From a checkpoint of a small mixture-of-experts model trained on Wikipedia.
Size: width 160, vocabulary 2048, 49.1M parameters.
Experts: 64 squared ReGLU neurons an expert, a softmax router.
Below are experts of layer 4 (counted from 0) of a mixture-of-experts language model. Rows are named router (the router's row for the expert), gate (a neuron's input weights, with its number), up (a neuron's input weights, with its number) and show model dimensions 0-159. Each number is 500 + 40 x the weight over its row's rms, rounded and kept within 0 to 999. Numbers have three digits each.
After each expert's rows: a language model's description of what the expert responds to. This comes from a sample of Wikipedia text that the model never trained on.

# expert 25
router:498536507488455551514537518503542482386523462546521502543535568490463579517525521506538496565465429485512438490518552550528498535475438481519458518460495495532478525471483496481480509600511458521494541533559495508549561501495466489480427507514475519500563472458449569450569459508519555469474485515476492480535449431526503484553509549510510491552508453520506540393562581449503516432441505489476469575489430452441513527505436493535493550497570427541493496545532519499560587544500537
gate2:500508520534516589572457442496509489485474469516521549506503537503527572371482558494518522507494534440546527518573538542554497545373550526550532511511503506533533518454460497475495466502457510507511465502531464479448492526489515433563568485565581550491489520503480479550537460445557515463479511493500480425541462461536494509492456589575520483469496485495470500487487481487464527521442494470510420537554533468471531444512528470405502475437495512479479537482577419472527531467577543
up2:466531462502460419446505558511461490510442555498517483485485465478463464576545420537475534484521511564476467572500470484402498413569470509453452476516503486442469500508510519472492587461541455474456549478479513536535461443455500583437488519437492470485582453513506537464544583559466500501515464532547540520496505519429498491476532416464480565456481503493486482538526517492549504482493455533499558407487505549514509526490493574602486483484522555500494453468485556526484529542437458
gate3:518495543528539501514499482516573582560570483445547527471564539465503575505450488602503428473446497505522505513463583508523583484505567525500499531545471484519472544494560454519541470582521498491495465509544489450584563487557525504434442536545495445426410507445557551543532516521428473520533480463471517493524514455531520515434462517480478440530444505523611468496524487509530509516500512500526572493520449493524536481560505540499525533563521571504543445502502505462469475499527537
up3:521503597517556517461499531540552579571563509463568496530527524480465587492470498585453427495438515499509488521506551530518591488471512526505482525512527480530503520463568431512520471575511492509523482506502509502576588469533497515468444585474523434404503517450555562544524499565403443541530508495505507526546518447523503487468443549523479449490478519505540457506488493520539515519506476485535561490517471511522528456566501568504478567519519548519514428474485550400473508514527506
It responds to: Complement prepositions of, in. Prepositions linking a noun or verb to its object in prose, mostly of, in, to, from, by, e.g. risk of, known from, perceived by.

# expert 19
router:502513514528467551547478548493484439514560447536563479488531524487439515513507462522519509542455543563492415516552479533476511504535457523564485496524477494518453527543515505499448524498470480475470555535523464565561527481513427541489472551484452547512527583478442546472490454511569556508529524511456489499534490493568526480513538520483549540471499503556537547391502617444498573481486464430489456522536504430476469559443438523395462526438450434537506486535505532541434528529462500
gate2:542539528582472571536509562516513489511470419557479509475542490427472454516442489472509480456497474481514481463522459474466507519505463503582615518467480511497506500516441517478520550475559468569529508523454525509469516527566449560512500569500513479446530533485468496526509507536466520407543542554550481523517494496479591507462495545569476560580544508413488494414453607511532532549490514520515489509459425436510523497519534506472481554504459487530532440443494493460443520524443563
up2:473470437512482478433437451537530507469540426435478523554481547437488551533456511484488457467441508447488484542493531447495460440535542453487510480481461535526520430518615506437474507574455481530482501490491453463565582527440462435520500507563519461454540508546458536485534510503519441481502487501522446500508420495494479488484518481504513493436411554591486489513536534478550543457479505497462475473401547458527409510528447466504522467492513493520462549484479461528480506460593440
gate3:472457504455500490473476529465475554547526440502509518515586458567495530522424402556483493452524474517518471463488549493480476525476444475426460475521432492454511474531493523494473468552465525541474476409478523440513520579539525500468507461452458464500570533500560437482512504519588444490552520506456476443506480489507487495493458454466533522496438518472546530464513543477458482543478495458475529552497600454465435545535535464464443553491487515466530470572456614539505494522600456
up3:466529499540484476525565486463459489450503551524546501522420512476464477496540528456499507500488489383525502565488438528542519501539566480464537552489527470439500467493505454487549492420543478445497516579527483578501539469480461557468536528518512506496530455515470505546365521461472535471472525489517490533503399494531538521474517558509511515520592528492466496509462451531468525471465538490509502467553454534542552489492483564537591453520489481503426486431470381468495516471415530
It responds to: Prepositions after nouns/adjectives. Prepositions and conjunctions completing a governing word, mainly for, with, on, after, e.g. reputation for, depending on, responsible for.

# expert 28
router:502435475475475544502497457501523564531463493437468583487471549481500457444495481517516472495489461463500429563457529429550530531491436445541569542548471528498477545539543544531519535481463487438482457557530490467593480477479538490440482531517496487563448553539458551536519427548449443491492570490516530552544451499462482506511518562485447551483513512536496483455572458487488497441435476555504573516470578539517505454559505547504554515589539530415453510492551526468441490476507522
gate1:489542486542611522497540532458562517469481498400459538429477456487501481520464500459529477512496496498500496392514520464538534561497505520481506494478539548525551499489537546487542515520477520487509461510495503504593427519537426498528467470491539518553502502565427490544433450509513581445529486452574523528508475522426453497558508574561535440469474462489489578467496443500493532523524474560496458505499491430563547490464518499464370528546481459469505574484499515521549492483551462
up1:517467526492504481475462550520458498458452482495528535551400522521524534518562533527540443548538534451503496466491544486496448496480539505432479521539468531525498556549492528591504450483556477454494524473501525455423561500470482484497485447528507450547493451517530492542475556502544517554480490537540495410442472477497507484382525441526481585519495445506450478525511457482480455455537569420469598495529541566419476487476523550533555538510563564465500442527557495491518557542451489
gate2:535470452436498533472500479515468490481579471477549463545403569522535469575498441518535488545456595529491488522433531513446490460512475484506434560458525463514459530520497466504528504466524508471498486470494459485510460405457550446478460514444533466494544516509541478476495536483450453523511553423555528476534493529488468600471503522491523470407548496472484440512642533538504507513448512533474456481580518472518456431463440453537490526470554543524457471524502480513434494523447507
up2:478557576435385560507521569510509521565494489487591522483492446493480485465542475571472529499502445539540516543537512459579459517496530497519515482521455510528508456471510477471423517520557471497462559472539540472615529488515465493525481465497478579524523460492455528561522473500529596443498601552466497505524468462475541430510494461537566531526476516565478503477469524489497485518466503511516527498490486474505624525533523511500491569503517460458598528515499520526584515558512496
It responds to: Size and comparison adjectives. Adjective stems before comparative endings or -ly, such as large-r, long-er, high-er, plus est in nesting and ± signs.

# expert 22
router:487456476486518465521448483537479537429452460513513451491502474482558565480473420479465512565542488477479467532444490468468489493548408506540461542424475447425493480425518445513538500566464482531512539539535492484473580408443443489560492564472464489450564469490488534544575513514489562511472548546495500481528531562434559512567536506525452518458470487529461536525557510575490579557428509510468543466482475498487510559456525442546522513551546507543434486512503532560536511508517492
gate3:532501466518508501426485503547461423506433514564536458466536444504443551483496390502524497521511503533515530539540501496476387485483482471549491470476508581543545479554484418533507499495439432463481492569479531504507401519468470447518532544562451494473503471468517473481519493466548451546466552505454534538502491528575462499549486509561482548535484471554541510397478564470490488531440537429477531468461536457515500480461493471449462520522455501452469471475529404548459485444530466
up3:455496573497462564528522508454515528483498492509491453543534508465570428437503579486532495431463519468508454495521537511441522526488538504471466484468507514450527538459495558469520456505551502475542599369468492465468511453554563499435475567485523539470503521480541491520492542600441543517526501504462456456493487521494497497546556518525493441492515557471435522559482485500446504495580469491473545608533467598419485482516517530506504512491465491510559528540441537481550520576491461
gate4:540527455450467509476494485460534532469496495448515490557523496504443598561454393525485431507493433514556513576495499444525573501483498454418459436527464427493494383502491495471526486452480485489537536533572480499431548516486412496518471478403537523491538520499511504479484448482509469544461444552501519503493512530471540485477528489579526466529543478477440450540578537464509447495509565491529462477513544504526515470450477416570474473510518473492467542477437489439468526496507558
up4:502506473477502415481524534563551495492546564449540456472599516577525504608466501526446469515522484506462431417455497537545515552520473539457561505482545419505468522554531552565497520450514558529479549568435528464480484537458494490598518521489547486481482491494493512512486484542505523530532469557486497472468471442526443516520502491546492523482459467517465438496468518504521576532531475532523462504543556483502492562526506544518552462465479607477481540580603478558521473502548481
It responds to: Suffixes of derived words. Inflectional and derivational endings completing verbs and nouns, such as -ing in rapping, according, -ed in designed, -ated, -ification, -ence.

# expert 48
router:488522550485544473523509529552517514521538515494529424574485574459491473453442514412565510465480546512491465519488514475513549478505501496515434549589512474461568519484512489447574512492568554510513467473482542567461544532557438458509451500511450489442535480508499595498464491547545545553485462461474484492516516468567510471531440560498426480528424569552434488488499495490457520459490444486475495532537440546477509459503516503497582453507531530592494544559506440545426461448459530
gate0:483442539490511558414559497507505481513443537524475536525474507528496502517491556469505521499489415510496475489489470534551497526495562457450432523487491541481435516504519512447516427585418499514504483489507465546585548496525502517542506478575465483473532496455452579474531530547511463506489469445570440550529496540460493459464518492421466456498463519514470433474500632453574518495477491474500516513500487508483534473508430478486450498442532548591440541551410548540494483482404476
up0:482525521509531470456595486549503507497474564516464548480443484507553547532519527481454492478499422521480484500514467515504579500529552489509419500461495563473488541514581532509524457575494464572488514514489434516534533513520469547487507485575507494478473415470498491519506484562491473478527495486556510609561479563472505499465477528446463484431488526579423441487522582417537511446473477500499538479504473482466488499484533460487492501464575529563405499572438567531558473458451442
gate1:557442515435533499469508501561456495461464480466497453455554484415447590532466543571552480485552502440537489552484504473588563498480522505466474521416483435517492485429532466548491473523463455492494523460501484519479524474543538485512452420474482440536503450545516580574479483481478547481488425521468521512573562490486470533558537448463494516510473543547525553494535548527442516435476557526439468413560504487484471460478518490461526495529521494487470511504558513576575491479525564
up1:550467505494511463475473509564453481475463503475472480485517542502455565533481540580565496506586554438534493582525532521534537473471524524487454564427424463530511527409512431494504466541447486495485493472494469527515452440545540484498421459481503425554520470507534590533503495486538553505501420515479501539528542499483481507594550450438457503505445507545537586458502517535482511440470549525507492440541499461479437472460521489432508458524519502472447534499538530568567483514553565
It responds to: Plural s and s-pieces. Mainly the plural s after a noun stem, such as root-s or fema-les, plus s inside words such as tis-s-ue or as-s-ociation.

# expert 52
router:501557561487527426467501520556507555485576532509488488524527498450470452503470578435492479586526495469515476488457516511560540567535547452463474592521560485484543504488469561490501493467436461523434411472433560506482479470421525526562507485534551511525538463445476475525488499510482549472438485536475475531601564495564477429546488553535516508510476522467495452527475475481478514446543566572540495498522421476600535502483499537539475490530507436525543495545512473472547475457482536
gate5:484477457500580482609503495527503520442503450474521447482482476490511407509480503432482461572546517485452571522579490492562458529512592477529497512489525573470513508516451426508541468502477446544500451461565478471524510483478470501569506504484471463552453496400448445501522481517456499510441469484571515564501484516517498531552473444526521539494470487484569526514452500554488485442533453503473444496434391437504540484489496469524497444535529442455435501527411465505528532460485468
up5:545533486509422521509458559472561548490429462505499437507471446450411543525489438538364483535486533507438472470495442520570463480466529433542496514515514524523511488523560469524498511516409410466467477494522510494447494470446552504537523545474533454451504461501506520510482463523472514517473469498570483571503543559493503508500521544568468513398477509434496428442534442587453526515511530476472512412455500482529514494480521458509517509468531451538423472517463448520498505477558490
gate6:544553459504556545456531435532483491492538523510496493544562514508457536571487570493516477498416493560511451493469549478429533509547507483495522542533452533480518540551482531524573496512398456464513511522485541543538477517621528505513459543589529483516544492495465494488504522493459483476492536469563466474570543574417475413480456530451509549493426515526459475471483463481477526431498519568576541500493465483584514495505466455546462494588496526546494468490485525507455453420488522
up6:554447439443474545552522486528489564477539534532513497492514566442551506484484547542546498495574519527508481518598484534567493572548488498549488512446511482516512536494523541513477443555522468533528474581517595540423489467494498449539511518518473511522517518529494609568525555499585571504490471444508532506456461455470445501481523501513443472498538480529564497528589464516509517508465522486540529399474464566527520557505441522492491446511544439496512493429523434534521549480483438
It responds to: Units and coordinate symbols. Units, symbols and separators in coordinates and statistics, such as sq mi, ′, ″, °, •, km, decimals in tables.

# expert 17
router:514464460457505588487487491483467514435403496451528563482512487475555558573522499479465452504524525558533486504528524461433548508518493551516553436497498507490496522466553563541456510522528452494543532529507398451458551469548480536445478538536509525426467480564463554506507486460474511528461439490486502557522506483425464487528578460516405479493517530436505541547565533566543545466489447489509569577479551476463547541463529523523460470520588460530508522449525469519528521424504491
gate2:452396440524546557557473572477510563509513553493458569478479555448533452544523509504517498558448492468440544480453538536504508512479513489540520499474520556489520504497522576530487568473541506478521435478506489484597499530477424487453551483521422478523562515508487557479455477519435535501515461530546479446496554492511634494559473538474505482563529549544561466514468541525524519529497486429473495481428509506545507513543408536507495479469547535470443479520566454442503522501505435
up2:447574522531471469470522556443513549513550492470531489495497511539459513483552495535456562581483484509514539476487498548503482427440485445485425502507543428528463557576504488479563473474482463550538491569497517521515490543477599589502431454541526519442530519468506557434597478466528463529539496455495523503483517508494437459431503476482461454436494490481537547496535482506548484508474500488403544528534521519474539543456518496533517464495536449538609505431524546584539522485535543
gate3:525496575504518524531563535460443492421528478556529507515514472504537562513532461534468450484550522551447441510562424528531516451464550475514484467501412581516497496531475514521456482563507438444493515541499419493509479511535521397457521543537556534472521496515495505476554493451534465454444458536463578559504471564539504488465496439440461475495552458475551474436475523524511437464509498541499454480580549459517486499483484550527442459588522482516586482473555472521573476473484516
up3:478469454461485490485479499495441461530517509471466468505510525552416427497565491484546493460494509411519521499435524486475501534505455494473564451484569438512486514512490484535498474435576488525558460499561589534471557581478501590554438476505469478493506484503455491456473528542439506531518531474477426470510514440494506514504503528576526521477385526537492550509488467489539549534504456539478534536425483536523476456417531472455530563434507451499411526513546443515394530499483512
It responds to: Verb and adjective suffixes. Suffix pieces ending words, mostly past-tense ed, plus ing, ated, ified, ful, ous, as in hindered, extended, Nominated.

# expert 46
router:547522538477495462487519493549523487501542545531529495556481493511430448509585487498452466572551505484458557466495451545463484538517550486531540506484487492527581567409449551509457531440466488477532421491404515506471505466437433483598494408462591569511496547470538451524485552480453525506499512458477506549439590488544477467489510538495513533535499523482499517470463448478551527525569510536530456484544455514561479547549530513468555498527427509516480513503518561527514469584482519
gate1:489518519591490505508463512492542509474493519515512507521466470465492543478555556486462435506517548491480496531466513554503446494574518413474473544463491473441482547496483556546474539460469495449499515479459476505456568536473478477443465378394501529510486486573535487599520447573504571472437531459452470475505473475486512499525501501479503563439499488483554549452491413523459492531464568522466513482566570502456459500478502468525415528566444529551458460444506438451492499523555528
up1:422507424448503466544581465478487534584511510445512482500476526507441551522435470583463493460449532442573498500476545527566496467436489565596566535519501451513493535527506483492466483505524515559537491546529493532527507536528482487406485507507532482499570524490529470443537504374509412541476450506536485487515578482552552455500483478535554550469506491529497473540444483468499464504517447539557449464487510507495494485457457441484517515508527453541465466500517579569479420506467506
gate2:442507439508475421494513503505545498520519489492556529500547532444542476491524550542459521512543527483475499533521563522439472502461472488451478399528515456416494562505483573549455495507506512453511430501466480502506603526441473491546481412423608494541593552555505494453577470536548524502457501498536486475549493518489473557530498498522480541550489497481546445509476482487517609466513482476467463458526541470475475517428505463426495476520474473575479488568478521497519572558476523
up2:487537546516479529498536517449485399397458608506426526496505447511477509487480455461544470420538564492521516506507438506522544523461522480499518512480503491518518461448427456451492485527478453513488570398575512483493436466525472501524518567521463560424463551407505466493451542446444506509542518525481520475449544523558566490514502514561562475477460516471459528484527521503507488574608483549473532496526463520524537452497470572546490484507485501476557581517467479504532519470521515
It responds to: Infobox field starts. First word pieces of field labels and values in infobox lists and tables, such as Home st-adium, Villages, Net seat change, table digits.